{"num_hidden_layers": 13, "moe_layers": [1, 2, 3, 4, 5, 6, 7, 8, 9, 10, 11, 12], "vocab_size": 9533, "norm_eps": 1e-06}
Below are experts of layer 4 (counted from 0) of a mixture-of-experts language model. Rows are named router (the router's row for the expert) and show model dimensions 0-191. Each number is 500 + 50 x the weight over its row's rms, rounded and kept within 0 to 999. Numbers have three digits each.
Before each expert's rows: a language model's description of what the expert responds to; "gets" lists some tokens that make up at least twice as much of what it gets as of all text. This comes from a sample of Wikipedia text that the model never trained on. Tokens count by the router's weight.

# expert 16
What it handles: Sibilant word endings. Word-final pieces such as -as, -us, -is, -z, -š in Latin, Hungarian and Slavic names and taxa, like Pseudomonas, Farkas.
gets: "as", "us", "z", "is", "al", "um"
router:644545447432492467547466527503501427612589583472552495536566477523413512475535545584544502556434533470474539522462524577443389581500607462496462561588537458577404505478428564498445531542449467475487558500487534443579486458439595530499497463460559515513539530526459500493472408447499489581489452618470496451426540471352442530503492499531527510532510474507531547478454520476566452619356500498515586482478543555448502583476500521524485465483450525462542496469537504527522527511566544448496460436506404512425491449519515552442460515479458606457521568479480506466448480489479440468

# expert 31
What it handles: Sentence-ending periods. Full stops and closing punctuation ending sentences, such as . and ". and )., plus paragraph breaks and heading markers like ===.
gets: ".", "\n", ").", "\".", "|", ".\""
router:578519470471394466541445520530497489551516520462518353521522444436468518440573532554550531505471471471460651521423572547444425478435507431554465446502448497533443526395471543414482494522396407458471567483478548497528517550471490515510555440467510523489514539548475564572455462410567443545475520527470551438447553555480525485447435502535537562527546446459489540516491483598581529528470502460621484537538485514418586489498434516532443489474434489403501528464568444514485493542515554478535488439510399571509572424395544565421483444502434522488533544417465511422434486452544484447

# expert 17
What it handles: Infinitive to, connectives. Infinitive or range "to", modals like would and could, and clause links such as that, which, who, before, until.
gets: " to", " that", " with", " which", " who", " would"
router:495474453494450457531485532523508430532637520498511440511599450455470632451570533585536513557474489480388515551451537540455485617457480444546405437542521465455431548452475523391402494502446502414446525486509578451515509514443518570510536449471538557501536500559459555552450459504550412567415521505479596458430517592492608500505444497610547543540527397448491532506449534549562511538472518472592533521443510552489523481529447557579500474512465464432503549548485480484541513527487518510508443432544463510450548456471577479497484520539482554454525582428430418475450446402546435522

# expert 29
What it handles: Single-letter word pieces. Short consonant pieces inside words, mostly t, also l, n, st, as in undertaken, interpretation, storey, diluted.
gets: "t", "l", "er", "n", "p", "d"
router:503441526497522478543412494583519435549576488579566487578549506541477544514618523521546552488503462470408522510511575536457481501426498561495495485463486444539499501467503572444559505470472470500490508484598503449510547547445518520521616380414576528533497601513476524493462430463458485511488411579523550419389558484453477535431494468491549462540586493456531581480391595508521506487427497480516526544456441567530511437653411518555493505456508435443582501537475468522491535562538513524486464440568543538497561440388492553472408420509448517531551485421402484465456473457568481484

# expert 25
What it handles: Vowel-final word pieces. Short vowel or i-type pieces ending or inside words, often foreign, such as Sem-i, Hind-i, reg-g-ae, banc-o, Tyum-en.
gets: "i", "in", "g", "o", "a", "an"
router:595448522481496497550419587396542471601579573538490487511511466500470558496552530484478469459447399431461501497490512523461390560543601479478447481518328390569520491496456544459519592456415490508406554424515497495473509533457463477543513484471567534531496481566393480482453464427589478611500595530494559425476540500483530557499505502486518486548542471467541599462408462491522580445466580499527525483536378509489580438556493476569447524518490448468621524520536489463542485480511509499497479465525425543504513456453528460549428552482497500519493543448412462477393497451486440489

# expert 1
What it handles: Mid-word syllable pieces. Short vowel-heavy syllable pieces inside words and foreign names, often after a capital, such as E-ra, Sy-ria, R-ao, trans-form.
gets: "u", "ra", "ro", "e", "re", "y"
router:494484464471498414569423486532511517551479580540462496535547507486390519467589555502476561572366432488518557498463509565442411451439524478491503492495470483590503513460471478461467545441501501530418543449421549468538573441455579571550530491471621507582620470554452487492441432467525469518458553521385526437461521538505583486464456471482572542639528466497519519448432489505499540455460496417514569487421535571513455513548495476526463410480378545378592508560495471540641467527524570407504472497503553540514495480513515477432474490515440539503500541478445480482445500500536440515

# expert 7
What it handles: Word-internal stem pieces. Consonant-final stem pieces inside longer words, such as rob-ust, controvers-y, diam-eter, Arr-ond-issement, Id-ent-ifiers.
gets: "id", "end", "ent", "ust", "ad", "est"
router:623538521518503460541402537545520422553489485546540471456501444557507537548541504548442528506450430435467524576516523560488399556457567527523483517502457420498531446425454546417451516517462464524498542420556535385518540485474422515600534443468600592465486454467458476574466401434529449552494437482443505440462532453506468526432518510481481516523498504450531514455470443519563563508465566466568455586560486537503548561552522534536526498402499493485468581471571406516578468575544531505592330498550550479515497429426523471475399539480458502418519462442450418488463486505509413499

# expert 14
What it handles: Locative prepositions. Prepositions introducing place, time or field, mostly in, also at, on, during, as in "expert in Greek" and "buried in".
gets: " in", " at", " on", " from", " In", " the"
router:553499475478448507520488531488564452508563533478485450490590470431457521469589495517552501577482442557460546597492503506462456575421617508528363460492466485490457510473469535467456562454425469485466558504528564492492521457447461547518530496461554535521497556486469540528460468435564416516417529459403495482461513573505527508477495576566477535534545453489416510494445471575497538499490571481536524541529482550457578457548487521615482415462437453392551612432566452519594415569553548387526483439514428539450567399501555550462520466496430532502462541449435446468498452412595442421

# expert 5
What it handles: Dates: months and commas. Month names in dates and the comma after a day or place name, as in "August 10", "January 20, 2021", "Bucharest, Romania".
gets: ",", " August", " March", " May", " July", " January"
router:563538536484523461542476522521495500568540571527479456537555442435467577504571526482564507537462474487489543514421521533476461610477530492558491410521464521514411550405459543518497534443403491429481548493559498433517520584475508528518593465408630554577529479555476570528444435453505446563447532500511498394449541451464509498518503544565474550534578436400442532499447530566522514517436500511507559584474457580456494540495534572559477448436460470479543527543503430500549435566572585530584470448562448486497509403525532461527441545536409546476505548484486446394510423384589430477

# expert 10
What it handles: Names and "of". The word "of" in titles, places and phrases, such as Duke of Gloucester and coast of, plus English first names like John, George.
gets: " of", " John", " de", " George", " William", " James"
router:535509465492456512499489532476505417542551580443558405512569498474494547531557524575481513539511489496497559549438540524469458526483544440499475492562495475548443502424483551454434519488452475428436531456501525418531536557483521543583581500460574563579550595481403540579498440456516442556458455545505539441441509564455517481377410568548474548579521441497519592520426479565584534493383562509544552536499526522417593479531449547568478425468476451502515533543561468488496468571509568473583468418519439507462472479459544513540472476561461520465519551450459452421487384351540448421

# expert 26
What it handles: Mid-word sh/th/ary pieces. Word-internal pieces such as sh, h, ath, ary and ch, as in workshops, Manhattan, glossary, ranch, Underneath.
gets: "h", "ary", "ath", "sh", "ch", "ah"
router:489459525467501472528431475512489466574503533556538455517445487525436554403542577480539521523456562466453582622482531555465399524397560422509465467571471416513490500480438509477455527524466414433471502413396532370545504516429550556510629442456500478551514548458463473490467358361483461521472439502475500494453544481521488537468534506491476536541584483435558592468460545548611571534434493480539569568529536525513553537518348495514532504460480456420501569474488446553492486559514517480518522437528478499532529452468515487445512508527493613525564562480450468470483502396523470475